config.yaml
n_experts: 16
d_expert: 816
train_tokens: 464700000
Below are experts of layer 5 (counted from 0) of a mixture-of-experts language model. Rows are named router (the router's row for the expert), down (a neuron's output weights, with its number) and show model dimensions 256-319. Each number is 128 + 32 x the weight over its row's rms, rounded and kept within 0 to 255. Numbers have three digits each.
After each expert's rows: a language model's description of what the expert responds to. This comes from a sample of Wikipedia text that the model never trained on.

# expert 13
router:085103183110158068103151150091098131172101181111121104085119122142110086174143115159139113157094087116115081131105116092191155134079102128104150067157149101111160099102159158085156161099117131
down0:098105171074103199110207134116194118133164103163126193093173151107082145113122102110102163100146158092120171132127090160126099088130070124143098109117116109073145132120113121106180153201120107
down1:150125135156169149115115112135131186091166195111168155071083137161100151186104179091185105126158099160102110067143150164124117144189148165170104193104137145157164122111153153118101134120094110
down2:120191099067106139089164049157188131179126120138147148107129112154094066127146082106141141164184132107123129112137121226129085221118062170102060127103113145112147101094114088152168079131126103
down3:127101139143172086110114130119116143107148095135131115178144191144103139104161105097050094136105107106170156166115135129110126114103119105141119122087054103096129137155112138113135152116120168
down4:110134170119122155090158122157145080145164138083169174121094160068181131127151143160172170103146123130136187150149136182163136104177072159106108141092171058113062125116184144138090154083106112
down5:163125162110126136130118133178077135072157139107138132131084123106054180165091136164187120114168104129112136108146125128078079171141163144123110155100186174137117110143079174105067127099075181
down6:087115114149077134150160139138133145175131041140160079120078141168106169134190087083119188168143125102130121129117126122139153149114067129060171108182037114128115114131115129144130191056091130
down7:154137103101112165170127131112125159108160145135146105132035090092128136136130072131186113167184133118151144110071079129126139111166116152107126178083165101189124196185178147131225093114100150
down8:168086086167160157165138103102105145091157122109143116152098120149190157142083061075086198135156133140110127158130098146110080111203131106099107152140151180134118190147143177141162136096118119
down9:138085125117122106186094156095125141099144096230148120167151132107165111125122120107142107129069147096171098124206143132156114160120113123143102157136126112167105117125172233172206202107140134
down10:112082119121148132087106130099139152171144123142157105169167116113088159094077110117157110119145139105103176119128131206055103113102131188124119164075176156146176077116109173105162099162155141
What it handles: Token directly after the, this or a, especially century numbers and time expressions, like the 19th century, the late, the next.

# expert 1
router:111107144116201099058212110095148145182081167131147095069134117138099105168114094180146122189087095125102087119078108066171169141106099143136147109158119094101151149066172177095175153105125131
down0:137112205118200133144114105107115178091102153157136130129132134109126065048129201129126108180154160119215163201080084150129128080054124125182124118068137167148137118089082150116053132122166139
down1:130119129077175107114125115120111149112113138129071138170161135118114075169114090169058150123136142107151110138159091105163155124144127139120100130144098128143123142170185137097111132140100101
down2:153189140153156120114084068120122044122105083153121113128172123101151123168134148134114139123077136106138135113162129155178130120101099118121119128107154169124126179151070091133138125124099137
down3:091147170124182157176130092082101147138133081160116120161109158057097168182124169155100178172179113146141141150117107081073142078165107116146144111191088157183100109100085145160120179071165097
down4:166113148152085129151160147159107113153172070087119114117132131112148114126170084116075131086126143184143115158107178135132131102093078129136093137088143106133138127121096130103139200138129148
down5:161140100135175135155124111119067115118201149091115172134123159150182178140138163103091130054173124150148082094164135131169111144099162166100086146145079173075172071125086058094067123112135197
down6:187072133157137112127119108098103179164151183098111101115115175128139173079182123092089140123193070122118145120106139120103128147095126190142085161092085159108134150162114091121138107138086065
down7:138148112137128134183111061182127048083155168116131109102091159134151179099113098141117140124134097188101098117131163175146087149086104144122139165122144089140144143114118176099093137145120121
down8:119143122130164126117120107157141147169141112141163114068157138088137168131183134074065091136121160076141160130109112162138086143141144148131146101062067163143149151162163098145135117162137174
down9:141085178130065066169100099166133106116125149113119160149163088128124101157055152151153074174060160149125118103141075158172125138119122165143189123136149098138105127133146154035149195187081134
down10:085089126099154092115123088106071073120158105146139096159112153129126161115179115111123138092083127159107082130078094141197114149131127094130092117096186161159086183117043093174158177098076147
What it handles: Middle and end pieces of ordinary English words, as in st-raw, h-all, st-ain, plus pipe separators in sports score tables.

# expert 8
router:118101163106166093096188125089133127157064121106165092104126106117101127145125113163162118160066100128102116126110095098155161142118104122086125118146142103122165116108130186087185178081114125
down0:156133153183183145132153138106142115193156177123185087130098138072162168097141095132135118170105121170069161189141169115116150143126122120158108083160086140101127110125084129081085086137151150
down1:091153168161182137153150066161174153173103113121118141164121154115175130167160150110138156152106136149127074111074093128147073185087193073142111157170100152125153098131184129090096116157125127
down2:081140183154164165122092122201185111176103060080125108067111127165092089114208098139115134123097135155163163122085128108124108101068101164181135107186131149188141111132077117103080119136145162
down3:102107155125131096064113120200040215108124146124123076147126129118126081137137160148165119158154132098136146121140138135142167142127056122184114059132152201145154075105185141096137052110073114
down4:118141169135094091164138072111045123167122127151152141122129120105119156148113131145178162152136139169159088161187124139102072094070173130086123154117115135210109104180140093154162138096079155
down5:113146128135143189093112094134061108120119085159123174112150063101169142122104116184119104152127175139132172204188177149103138163090106060155110125095116110150111127138157119178149191130127140
down6:175075123142144144077162101127080072154168159140150131074106113081098128150090143146107099137116137151168138185111115103120136157135189114121086091098152130157165144159134071141060132109090094
down7:138161102145115151162119150125177099142116135147132173170131114182169113115158100080104169096194134139137097131091172145060063121111069068141082181139062089124077069124138149099077156091118049
down8:118157122158169148162118100183098087122115125187162071135118074064077055155093137111123089122087147127106117109089180072135198073085139126145157153119128130121104096128099093137167099153171101
down9:108123162138113110162102110140080116108165159105142161086130151106151122110106098103084136112139122087137092138137102092066130100157185136090042098110120116164125191167145159127168168129159165
down10:072122088170129149101166081125132115181154101159107154150080132088116152136149195151139107105092095195086153077125120138105113077149141108117150144101175084124157082136092153136113100103047163
What it handles: Word pieces inside Latinate words after prefixes in academic prose, such as con-ce-ived, inter-a-ctions, unf-ort-unate, social, access.

# expert 4
router:081088149111167067114145138092103130163092178120114084081127115150105112167126076147156123177120127131131096105124089095181195130077103137102116101138102092102140104057143160085181145091116122
down0:149098113107157122145148135172130136115136192158041144172143063121135016143106180110126118100094097099180090130157100135136166129141134144098159113204147134044178128119165157150114156106147099
down1:131143080106158116160123126145172127086088145148145129097066145111085121105156093114140136114126200076107086111136156134164060180132165143119084159147064077173154140126150119115170122160136110
down2:113113139090079125161151202121163134125107154070076150165205128094125102119183092124152144149126191103111130136149085082120118095059108117127208091097107062100163142113151122073081115118107111
down3:181125075115122114166121133170127105136145153080145161114150168119125151128097119146093123110129133112103106090143169143161155123101092119130167135089164088167091121130120097116159092136194088
down4:149108117174076091119161161044080154099101095150097167120158127095137136124087108128173105172085077134150109149148167163130090088088119124078134181134146150113141104158150154118110115112079144
down5:171136170139113126114128126151110119172107093127098161133110079085124145152094131122107103204121122127112143166086125091137098121122152134104126184108116133149124108101074148091174127097112073
down6:119144117153125120156103169202095138093089155172136149147095125109206128117104099151152123171132120139168154108155153096127153173176150118132153113131094133125146118117164126140084082178123119
down7:172095092134117112106196152137177084154153066166056138130167145134158136134121176098081155133120144148071140146154167140149144131159120092085174104101137129115173051115155093104185157126195058
down8:106102145147103143132165111149108110124165169135165114158106108142139124082170136087101123144132122190158132157135167108150132141134089111095096112164113105129171184090137140144077167169107124
down9:129124118122173122141143101103161089131139126134115150158102098169101142106180116122214140149054138115068112159116141092148124131128145115107118135170168088135185147069128156122076161090120142
down10:083129130112112154128140101154192125144175134094090118135122111115137091083090104153161099097083152122091108115091156144157044108137108105138161146127118107119132165112134161085118163121146173
What it handles: Words and word pieces inside names of armed forces, regiments, ships and transport bodies, such as Army, Air Force, Airborne, Railway.

# expert 11
router:113109178124169090107159123092116130184089155126118082074123093143089118156145108143172116189098119121135058117127092092181147138100089145111146110125164098138159091086158184103204138103111146
down0:141134099088185112136120099110198067131109120178136167163170172127171112097171144105160105099181134141075175130193180166125135131093097129187099101133126088137111154076162150150165108136121133
down1:128089102142148115112167118100105121139144122160070161092112122056150134070181145111073135120135061125083118116132121128093155108113107122121125130079106115069186143100148154134090102121053140
down2:161162151162107134094110129132123131086119109092178155132080155137098067139179071115123113122086163114162105119153113113234111095158154111141075122145124147190085099146090149113116111151119136
down3:075121129131109148161175099188094139109111099120111094154103128116115094150182126164117077122099117115202101150172143144133146072074143126142151114135172197199092126145128185108141127171101147
down4:142121163069197113125121102149215106118183098143191143156056138102136102086158119175113132151150083145087099128130191135098125148220081138067189108108171140118113098120147142155142164102148108
down5:151103140134095133115100127152138102157080158118158147117183150128107087120122163141131134090119141136078162083201120133110090102181067147150120145131121060135113116143219105097111117110127137
down6:097102123074159117101197130134128193103158111108143152168134142103116126080077157137130121093160122146142154173182118127116172187117131176111172095111093139129151108137091168126067099169100077
down7:157075127147163128139095056162160119124146141110097125103122136168108135093117108124096113136190064117096086161167142130163126065150104085152105091153162120067117114080210075195154126124091100
down8:132173140109149122110150135072160123114142127085102132136099136115125119112186035119125114109164140097156169136105085065110175082098191104177076172128121121122080126117126142151158115137088052
down9:159150139190139132110160159119142121089099153177099142186132126094123134105103117098078119138095178078195148098121163101074146162191096134139132171128126164121089183075179122130103141127091110
down10:149204171121118171035127136102059110087111124081142175158081180102148173162132104104085157101113141124103128179098080182089130204114171104085083137131107147114132144130190205123162172099080153
What it handles: Words about films, television and awards, like film, directed, Best, and genre words in film tables such as Drama, Comedy, thriller.

# expert 5
router:104111197129139061079157134110116141165082155093114090103147123156055142185114092146167131167088104089102093124118085108180140123112099141095129101151124100123164121074141189066207160099110110
down0:173115161114170083200149083140112092121131145171185137108130138132133140102113150118110143138087151141148178154119139133146157150098128150157153162149141118121056104072213179157147141117123077
down1:142153159101104096090179101138169171080181135199114133141113108159190128084138097125093174151039150156060123086135160121145119152137081064147154097156083173122118152081144144109164117118085106
down2:091096127102111156140181115129116173119064192103156141151111108113123117143127041147111102133149102115090104129170070145068103151134111122107077150158158090123109188133088152123136165147174138
down3:178104093129137164111148077139101079129147147100083137118104120068131116187092091153141062142036155157101097168166167129141140182122134078184152129085132164198156136106070113082187117098091109
down4:124125101128175178192032136164099133129134124147201162059104152091195174132164108086139104166106111083080156181190156152107089119077110132151094172088141138122050138117125131073128140126136093
down5:107145166114108137159121175171158149123190156178122100131145141153067197084114142142147155122125172126142132140106140148157183138129133128123119153088167066127132114137157108192117124115120145
down6:189078089118175154171113170110145120147059077110139126128157118101133134086183133156158103143065163081099130084098122161120124140101155106156119181159192145150137078123142190156112163145094125
down7:113107141109088097108077147090120127118159038116147123134165151114181139148127163153172151123131121087120138101124130136130145114133159146088139176132121091183105149089109137111087115109150193
down8:164083128171100227122144163205108141160142179141160139132116106100193154176153147102134102149151142115116117064100175086099156102063093112090118152192124159100106086069143154102084113166094175
down9:105091119152092111094139096157102152123132090072118094123100103089125111147128163089098163115110156129149153141110116146175110148107098170197167126139142092131163097120150137105122101087091153
down10:111057134159166119088106146101102144159107114120157130134124131114114090133114146080132134126147074150128145081120140118081165154188146075157152114143102097181073103103151105106113195173159137
What it handles: Syllables inside South Asian, Pacific and other non-English personal names in cast lists and results tables, such as Patil, Iulio, Okinawa.

# expert 14
router:103103193133178073092158125106111143160092149128107075063130101148113111182145108160177142181135112099119097105103066100164218160105115169120142099145123107121161125104139141079224165069087111
down0:120154132125164138108150121172143106096095085095166150123129117116132138028157122156125102062125125140114149132080140154125151045191122080206104114097139134155146136169167126149088210101142134
down1:093140117122134135104107129096136073094111114133162124117142131138169144207127178162183106085163093108166184195118142138157145100106193078077065182109148084131170089121122143111073073136184079
down2:019146089143118126119086153133142126179114087125107123098155124177161135128117139081122143088120096186131178049107085141093099124159151128142116147181130110086135099122095125137135125143048123
down3:169137121173142098138121078079110103092110164128183174133090114156132109137177092087118103128110096160064130155199155161098102049171142109104059137111094092114077194145120115100106115153184117
down4:117080096127091085165106142111143185079108126160135050079101065178111073122209138098137155103155131094169129120162137169196089151139141130130089161197124152149173116099154052110142093091104170
down5:154143100084094141036105160171135113196180055099124036171147102207108129154159093108069108151087067107134095115098131156114131065101148092069156150076178124092092125110150119112143181113123115
down6:112124144091114136128136082098100161148143115113078173170055118143133137094116129142096101134135115157131107162072103111126088163114112149136126068179129107136158112210149103143137142116052178
down7:171124128065115127074143134163090075126125121118152127118152142097112226154193142161131109139125100136106152099143083140136163099131163118123157163106168167118162125227107154142172159148074106
down8:080128087188165141143151089115143152153059094094121132166203101136084059108163116131103109096106179158096107132109108114128151136136136102166086140099084130147127106099111104141111135166100096
down9:176176101132125082127145138117154139152176148139107108134171154149169140118118172154113107085119211122088129131190102115115082168108138107160083149131130122145175152118119145111107101169118123
down10:159122072133179157085163131140102147119169112125154087136133105127116174136113060142113115133135107143124126138144140097086093152114180134164146208157177118085088131137132188143041135119135150
What it handles: Letters and accented characters inside Slavic and other non-English names in sports results, such as Vsetín, Vojvodina, á, ö, and –0 scores.

# expert 9
router:094106174110152062063187143101095127169087173124133104078138103133092132178141112154180125177116103100113108113101082091174181148098129148095148099124136097117146113077136157066204169099121118
down0:153129142099087113119141115079111186114149127146176072098094141171134115066125133145112103147127121199166128185179163169142166117089165144162060093102126140093144146134137104148100192174107128
down1:135108125122157119091139098130149137136069134153089144107085152138128092126083154113132115109070096162120104183115126144130204143103070136111101132070079191173166115173114153176080184114179129
down2:091129142092094128143107190142133140089044107134159165091079163085182137151128145121120168177167142242102115117073096128129089103114101156096139158165120167135164120052134099103139120118149110
down3:127154146154157075105145153152095134114129136099185156114126136151137107172157137132174116105126099138132077130086103144151125191151142158120095155128081115068062157151175161170123095151083189
down4:164142070161076102128151112131157109132113153042140131096126061130205051098165075071149113165105134105156064125153104124156124185156137119104089172128119138135168092152178219105125120147075147
down5:108101092171163138177145142126161151123195136090142146104135131144106152103144114142112173124111127135093108092067199211077113098112108186125129092089088075124141140124078120136107135137128152
down6:188142163105110124126188153166140138132134142114148134155078104145134127130094104115071143135145173119097147123134090133047112171103114117102138136087093095151123112115150091177106175154094187
down7:107117054165154119095128108177133207137099175156146126145142098123142082116115117136167092129130084164140096156115082140114119073172156133141159094094090119151110129174105109077098166126124145
down8:165124065148097201194059097116171115154109145126153163108122147136112127075165132149138063088092121125141173125098166111145093132103131115140091114133062103148171137150098138111155133191159088
down9:194116131148193129167075103122124192131127174124096157107112144105095138136130147065098078083129187194097129157136107162152138148127172183120086177125124156116107146149084151113082159125142083
down10:151128126164131131156119090161132150130101132166129180140098207135103083108122100118109108073109109117220156093094159115066126141150130131165173146113055101109113154112079162154055172132130130
What it handles: Line breaks and other structural tokens at section, list and table boundaries, like newline before ==See also, | Song, semicolons.

# expert 6
router:112121167130147102072158128108117139167082174123104092091129099127114102162159111178177126192114110136113080083137074077168183113089102166096163086135134112108146127102174206117190149088101134
down0:158192165154154103145181100123070155153173146127145179121056112143176167100177119154113117094130111145161154148135066131108158073168138138146156164110138154170113121150170092163135121151079084
down1:133168149212147113122160156158069113056180141089076088105123103147120112106170084110093115135118214150185174121061184086148163120075121166131145123157115138158132141124061104127119143092135150
down2:178139110166093146131147112174191108151111118124112125130051125151124138207145155079093116135136136132115101133117129140088143052133106152157131164125133107118135122098152081084118099110150080
down3:160187106120172184181146112150145106117102183083139171109179140156163115133145102163123095142108115090125096174101108132166152112194083112109191155081100098136050077153101146140115145123187135
down4:115097173153148073105105151100141106098122094104121129149126164102150191130154139160161158092076156083167087165124113143152109128130179080099110170132118094120167098084139105128144138117195176
down5:151120092132162109125170153189132101153130094137109140144118128152093165114133102153155128098146108107123046118169148136123108089122171181140078116100148122162080194137143059102066203186120159
down6:129204185178154146131154136157092105116180120111108156111142131099126146109123158159133147143143168100065150105137117140190121131115116138078113106150118116085108103121147156159152139179146102
down7:121147177117150135170137155070059094104143167125117135081132134158150104122066123111112107107106157113179170132133116142116148107159166122101119133124137138154119138105103137154114174167092126
down8:160114134041109099119138173113122082135145101108125153136097154052132114128154146072117117107108087132111175110160105136122150148118102138180136164181176144185112143131141150205176107123155072
down9:140135085124137171138190110128119092117118091095092093153124218184138138109169104177171105163081127149173072160092133132138181157133131159168088075145109143125110144049165121126157141102136236
down10:106143097139136127180074162120122168117155081124149089154160111169123127119167106140158108163140092125122149134145062133157130141152094133131154116070143125116139117067155120099081122131176127
What it handles: Tokens in album and single listings, chart tables and track lists, such as album, Label:, Released:, song titles, chart positions.

# expert 10
router:145079180108148065075175127106086132137082175129114091090142139161102115155129092138137135152117109126101087110122113102159157153127088137098132082155148102131146099091167151130200162084111128
down0:132125066142193066038113137095122103131119161114115143141137130148147111134138145146064141127124203137141102122126121154166142084062091026049095094159079061144096156120117187125156148136059110
down1:152171147144110097125175056147107137162077175117158128183123108207136127127096145140095141118165199121201131116172111091100140156133166099115092117212129134104072168188102133133137082104128143
down2:060103122125089188144137171083096155102148113104157180145131125115163107103119104145120121140156163208174101122127174184141120211167148089152081154086129130128112097148107139133054054126117177
down3:142159108056130121123153106140120129157150131078168135123113124127102079118113128125115123133144135085118192093157084138088099129096163090128069154139123200152124142124099113093091117163132101
down4:068165105141135170159177119141146117155078105124199165131110099128113118138155197066164148134119176177145092099129162083139162155142154113130119121113122138114098139115068187082097145106143120
down5:163106139100124079163119131167149132136115180133127144152141149135095163142144134133123130127126048131107132189150093123113074169129117195113148108155089195142154160147153111120071202121137033
down6:163145116119118159128120169161111115179108137071175174154213131141091132129122101146175078144148065067125122104067123189098144124074102104098092073170132111109128141186062118151111070034164163
down7:128202171105194095145079046141072086161191134163147102086138116121137165164147091141111131130063113114117170101092113107148152145099173091106172143096172119183118104137125114114165098113086125
down8:137136116085121138108164128114148135156143123125109157135099075146216148126108106126131099130201105141200151124132181138136175160121140107114134102185093112107098158121183069103094115111150087
down9:130176116118129174168127163142183169086147130089098172156084134149149127114063157115138108145180094058183132145137078144190169070133077130169143071140129082085148151154148154116100163113147113
down10:142083127207101076074111152148145158132119068100074084119155078124132103153148127156160132081090171119132077088133170113162103148123119159089139165200110164183156124143127188119117117151108111
What it handles: Percentages, decimals, coordinates and sentence-ending periods in demographic and election passages, such as families., km², °N, 100.00%.

# expert 12
router:122073150110164057066182126107128116190088176103163097107129111135082114147141106143160158168095096118102096103076117094195169142121094130083135084139146117133154092054153173077165166084105140
down0:157169184168107112111101106128116116083101125106126146132167076133077077133117119163173104095173145149143137067097124174158118175123122129172152109092189157121116116132142125118053130117213102
down1:115180152138068145126140093191153140161141096182153061111108182147105090104179147107097147178125106187093109171200116129154069097099147171116210113147103120127155104097134107100141116144085096
down2:148131080081103171092091128146170105157087101128109146084101110170116102135151144186205135118107092078148145133109146047139113111135175091150130126123155110143245165103170129131100113126205123
down3:126119149068141167128123134105182162134097147147140094162112071144109089133155126111124063108171078099145064099110105088114125160077107131156097156105100113114125116122131119106119147122185094
down4:090172114132120158087076135182157096134104112095117128144189102126144132176098137130107060185144171142179105126077148137105122152030195137102154145143129105200124109159105124087094084130149124
down5:124127092106146134120119103113110139092109129129138107139226097136102092178085105144158118092134119143185065123116129122150144160148140146128084103104136137144100089102084174098071128094125125
down6:083146120168143163130111132098125154073139124183152154153123141127120098106094136161100138136128102094153126095177142156173144162097132131185091120101098154160174105175121159099061195098124149
down7:113126172088085163125184141121142157112190100062136065157093115146147076137116091162135081190139151083172091093179079110138160159131131046153134112111148118144165095137178147105158148099121124
down8:121151148175077112120125080109119134130160184169154090136167181143105176172128183146131121144130182156079159134156155105095119148123187098138097139110103115169149132148096084106140195151113170
down9:145121109126078063070104103142133101137154167135114114030138121091140065074177172143120111110137138126159090149142118110132082140119089075195140092111164203149113130092105120139095163126092101
down10:128071152146106140152096111112127087114148119162092153108122174132150133144103098080095150124146140127122070163062128101111114116106143145140158094137099171093150143082123128171141055170169149
What it handles: Prepositions, conjunctions and -ly adverb endings after verbs in running prose, such as into, rapidly, severely, and, of.

# expert 2
router:130088164099144053097168120096105131172085173115115097107144115124084125171130098138156136191079102129119109124105095099160157143106100147091126094131166123119145111060167189101174152088104131
down0:123080095096109074104090142143192163132093119156115083108166125062133121082102216128166137105181110132060098151123171111127185154151157113167114103144127129115143118173138139148113082112211147
down1:118140133186155101104138137156095097140116086114095155083134135150099133159166135102084210132175181103149135176149111099154137101082108152137132148193114142109088083135082068036124140121126130
down2:187087069118093092160175136119116129128130158157149159064092171140176127129174123107157082179182105100129143185145118132126126154157090124179130136130117063109138150153085123142120055092060110
down3:161115089145105106164106111167167106105123137100120083101134147149148130171103148141150177088126113187155136125129150101117087070128069101132091138046143127160077177115067132115094099122167078
down4:142130185105041090126176171094102101125138103134139121128149090171093173147121107100118133118127173111167147119155129169086132125130157176123114139093132109105158147133162106093100120181090172
down5:150094112090132132069177094129059109121138129183159158144166123071165200118078140123060134164121149104086128112108129141129103144132131088126190169173110124139154091139082120129109119148149102
down6:153063173098102169149190167194130104090145077124104106166111085196143136136168102129132133146086202135140202156128128172101144116123172159204138153099118125177118082083160140164088124196096101
down7:154074100082095130140169109134096099090225094134142140077151117109121165094150141156153149160118106127105088119138143133130183108162163118152139109160138096106091107094096111117157166076081215
down8:150111113089177082194139130113140136114144121130055169123123084160078151139166173125139134118077133090106160117144164143153129107152147124106119114105143151138156166067086138118120139122151110
down9:097193139103113139110103095194113136060094152118122113173147178172152149103179090118105113177145140163033138119171161099097116123084168097125152110121147181090104183018123127149140113150126131
down10:131131133196136122174135088126098159155142160156105147111103175136123133044155132108105087122157112188121094096096116108185152181076052126112102113141044133061137184133163135128036093143111092
What it handles: Plural endings and sentence-opening subjects before a verb in expository prose, such as studies, participants, This, They, which.

# expert 0
router:095115172102166072094162117117085143191100163118120076088134090139080082192120089150162113168102096135116085095108074097150179103104129166121147100124134101108153122104158161100189161112101147
down0:144159137181105149135140136104166149127089141145103158172166123145174145138133091119139121127090144150146150183157154141125168134075070088104174103154095109110109170071200056144149121134125093
down1:150142119077176124099086102128176097075137101150155112149129104159177131085093083141113158158161106148119069098156129150115202152091150080139115100106178139161132154084147153119139097101122147
down2:139117152128113171094079104120155109101156108133164045112122150098123097108149142175117143132142120142109157156161049150147136122182106138102173088156097116118150108131124103144153086131149101
down3:111169173150142106162190108171173141095149150131164071111203102083150145099116101116139112082127126165140062083192119141157149150106109140071125116132206156048117147100074098172136091124150094
down4:123124181165156231148139180128168180125176146172104138113116140126111170108153123119105101081131151147136091193086152165158063073119164126105124150147113124188114073145169155159095170073127185
down5:148090116129066103151171099138166097105110164129132114113135122137128126121137113140080092109151101123099096139157169104126070100095086162128113166149109098087113118163124088145154181125180103
down6:105109144145119141158177162136153097158107100166093132156118175140128182163113148112139110114117164182163148132082110129130137079155100110124149139146096158139087108089102153105106134114087170
down7:147117104133123135146186115143108165130127094085148184142164109088138118110153127113168108183111110222139177097151154108105120115095119155130141127111159120120097127158125084085083100134145124
down8:113110122150165210123137102145161123100124117059113137119162075156120131130082137171094138136122147049105067150096140096114155116127134169152090123104156188152146158109101124098117115154150108
down9:104084134130130150124149101153126160154167115093166119087141124099114175127142186112242141117166134122078140134076093149158134126125052148156110109149113098138132136151139149164087090120085149
down10:166147191144166149090135133076166081145098079136166120159140112157099139164116151128148138173100167180113153153138185123120073111139099144088140133099124170125096107153096167124160137154119126
What it handles: Field separators, colons and words in athlete biographies and sports tables, such as Position:, footballer, team, and table pipes.

# expert 3
router:134112172127134088089134118127115117167096191105130074088122094157103144158128097171146126209101124122122082105101090087196183118095096134087135090130140071099156111088159149085193139103101119
down0:158208155120098070119123124079109132106139127140160119140112129128125067132099110195196131077123207140118095085091102135121135149107137127133172125133161158099117133130131128128081159134068105
down1:110159108131168165099140105154121159150158098105062090151126126085117164104144071059164150096139117175153146114164170146184078149190182055090099130123115118198204126118157183087116113127120135
down2:112091127059116119139100164116133171128174122127119150173138076165166111096127164170111123155136139174090129111089136139098060110175127144153130142142133084108139174152151124103085128104149095
down3:131103148149175120060144129159101121152162123192075142133167138072177110088047130071162087078130098145141180121115023093114162083134096103115097085184117097176172119141161139087048196160116147
down4:115112120120098151119114107163108168111091147128121160091159130194182077139069092159162151142169119145048121169177163139187120122143080121092113113139191100129122123116130142105121149066136106
down5:067135148149148126153104138105121179152096085149144077159170117143160170116140158052168075143139097138114171098128227063102119096069202185129150132137193113169092148109160148147096122102077159
down6:101175141173111121155113133104108162075160131120193168083152153117089117121154145074135136158142099116173194127129136090176120084071160201098187192119113122097123146147103135117122137137136097
down7:102122137082118154143158121135154135146077099161142210137086091127111151092138111137132134138135210150147145118154112149106131133107136125176103138140108121138112096162156050093126162163139194
down8:133171208135151101084170119172147116151142107174177129125142134111128175070114173148185076185178094104146135114136099118133148161108170136105104110140078116155164103087149117095105169108151149
down9:122207206134118100146137115160103105110153100163132112117071112178159198122191155114107169098106104197057087107127133111118129191120102095117140102080134171116099095129075120190148063115099123
down10:114141118144110140149124130131135151101116093114130075118058117108088099192157156137101157106125142098108115114157135169155100175132170143147118165137051104118145109174139130177149121139159219
What it handles: Pieces of personal surnames and given names in name lists and tables, especially F-initial and Mc- names, like Fitzpatrick, Fisher, McC.

# expert 15
router:149070194112191092118146124062147142158047166100094125096120153124088136159136112154140125162106134115117111096106066107147170110110083110090143102141121106123166111103166162098205162080121141
down0:111114154149091134137160110130148134098205084151132158137156169127132120104075100152139160114142133154155200106092128133157181108070131101138080152176158201154100116156120130095104128137173203
down1:117124089121147137111151124103130127176162149164120165153185103086157125077096055172165118144147163137107143127077147118138140175156107170184111127079031133099107130150133127085020092131141165
down2:091148100165174152091131101126121120140150129163088219143179103090151113076130180180123086162104094108110111089129117116139160116078147158168128109064173134112174167176082114169145116101109135
down3:146113141123136134128144138073143086118093059119114156093081057066092117120092156150107106129119126160155155095162058124101150130094132132104133124167133121139136112147110204093140105105137143
down4:133109094134147166147136130155127193182097090122141169102172138124121181164133116184183166171107090084147104165129091160164133150158128058125114184113109180092138133142181081157090135087115081
down5:124151112161119116090066114155146125117103165175086150132159100121117100162160142088153094151106140080162124121184093180103144074121160196139151098076106159145141143190144174126128176144098116
down6:137130124079136127113194134162096128136229144119140140179064119193164172064113175092141142098149133133135129112113174114125109142093201131146175095117064145126109144117177157101153140145096093
down7:156140142109131125091108120101094163149134149093063164160130121067138162157151158129137064161111127192120097157122134141168172094133117094170147122167140057128120147126184159155112114146100114
down8:123171150111123153086150151135092126107170132132180125108097137128179154109144160179161128129155120193236125130122107143087149119095091069064165097156156105167183078148149109062116191136132102
down9:124131087103112163127114149155126097128134123191100109058171118167095153170091068202142164088150128147122142124128117095103136112140064115191109100145176105101139181124167090142122138136133134
down10:131131070141132163088140142137155112168145138098130133140119182194141115125116159148101082119113151134137130118138143106094103189083091126076114161088123154099160153140147072134097171130162137
What it handles: Dashes, colons and separators in structured data lists, e.g. taxonomy clades, asteroid tables (MPC · JPL, km), chemical and climate infoboxes.

# expert 7
router:105108154124184063085168122092121140163082146118117088091132100157070120190133106133145134168102126111116065113087086090151173121111089124084142089149152079112164092077128168092184166096109133
down0:099162153064156124099172141103140122179110112202153113140102193078072121093139140177154147132127159103132138191141097142118112122158120151107125082184128124116139107134075093171145145146116155
down1:124101153120081109106121062123069161122150113113139105133142098088133098074120122114163146083139108147125108128182158178113125177146132128149105091066134166136168162172177101095103168097119134
down2:165176110182129138121132103164122130107145117138098070089123107149132123148157148140089104143141194104140093127163124135143102187126149080129157130137157127118160134114131161171119135160096156
down3:118130151125118147102133212090128111104130134148079146116119125060125077080112180169063119173137081112065170176073108114126171147096091094114155100081158127135138117155104117149116086102124126
down4:076150174150158108160136122142164118152107114102139116123134174100107110078176147094146131100175143129138137151124082146099085098146148158142143188148146123143146106103164158132105155138200157
down5:130119200147119097131110155149148150155143108139086136044182144152125156137139110101172194103144163057190156157157139119133107153144195130173146127162165148118157093125099133116120123091102147
down6:154139174149128096128183144102156138155114120161127174153160154157047136087107144129143151144169107095126118145179112151146103052156170144093175162125106138132118187092129091119103130110168097
down7:121096148122137132169153142109142118121125108097092149120198129183094144114148060152130139169096176140126119170109148147083170095103133142103175105113081111078135144100099072092210162101147103
down8:141124109056174103188151141207171128163099115185144143149051174151119163146100118136100112153098109115147125116102165130196123170152105125159162126130069110127095150161130071136092083141142166
down9:143112144072103129189132082186068139121138125159097127154102128151194089119088069165112138113170114129114104118116145172109072098113105144127124157099092128165100131102166102088097159143172112
down10:169129162176129100108132073130126144188113141136158103106095073098149108080114102146096100099087170130069161122149102056194140129167106152131098082174146118115162130122087074109148130186132107
What it handles: Place-name pieces and location words after in, of or a comma, such as Pennsylvania, County, Street, North, plus table pipes.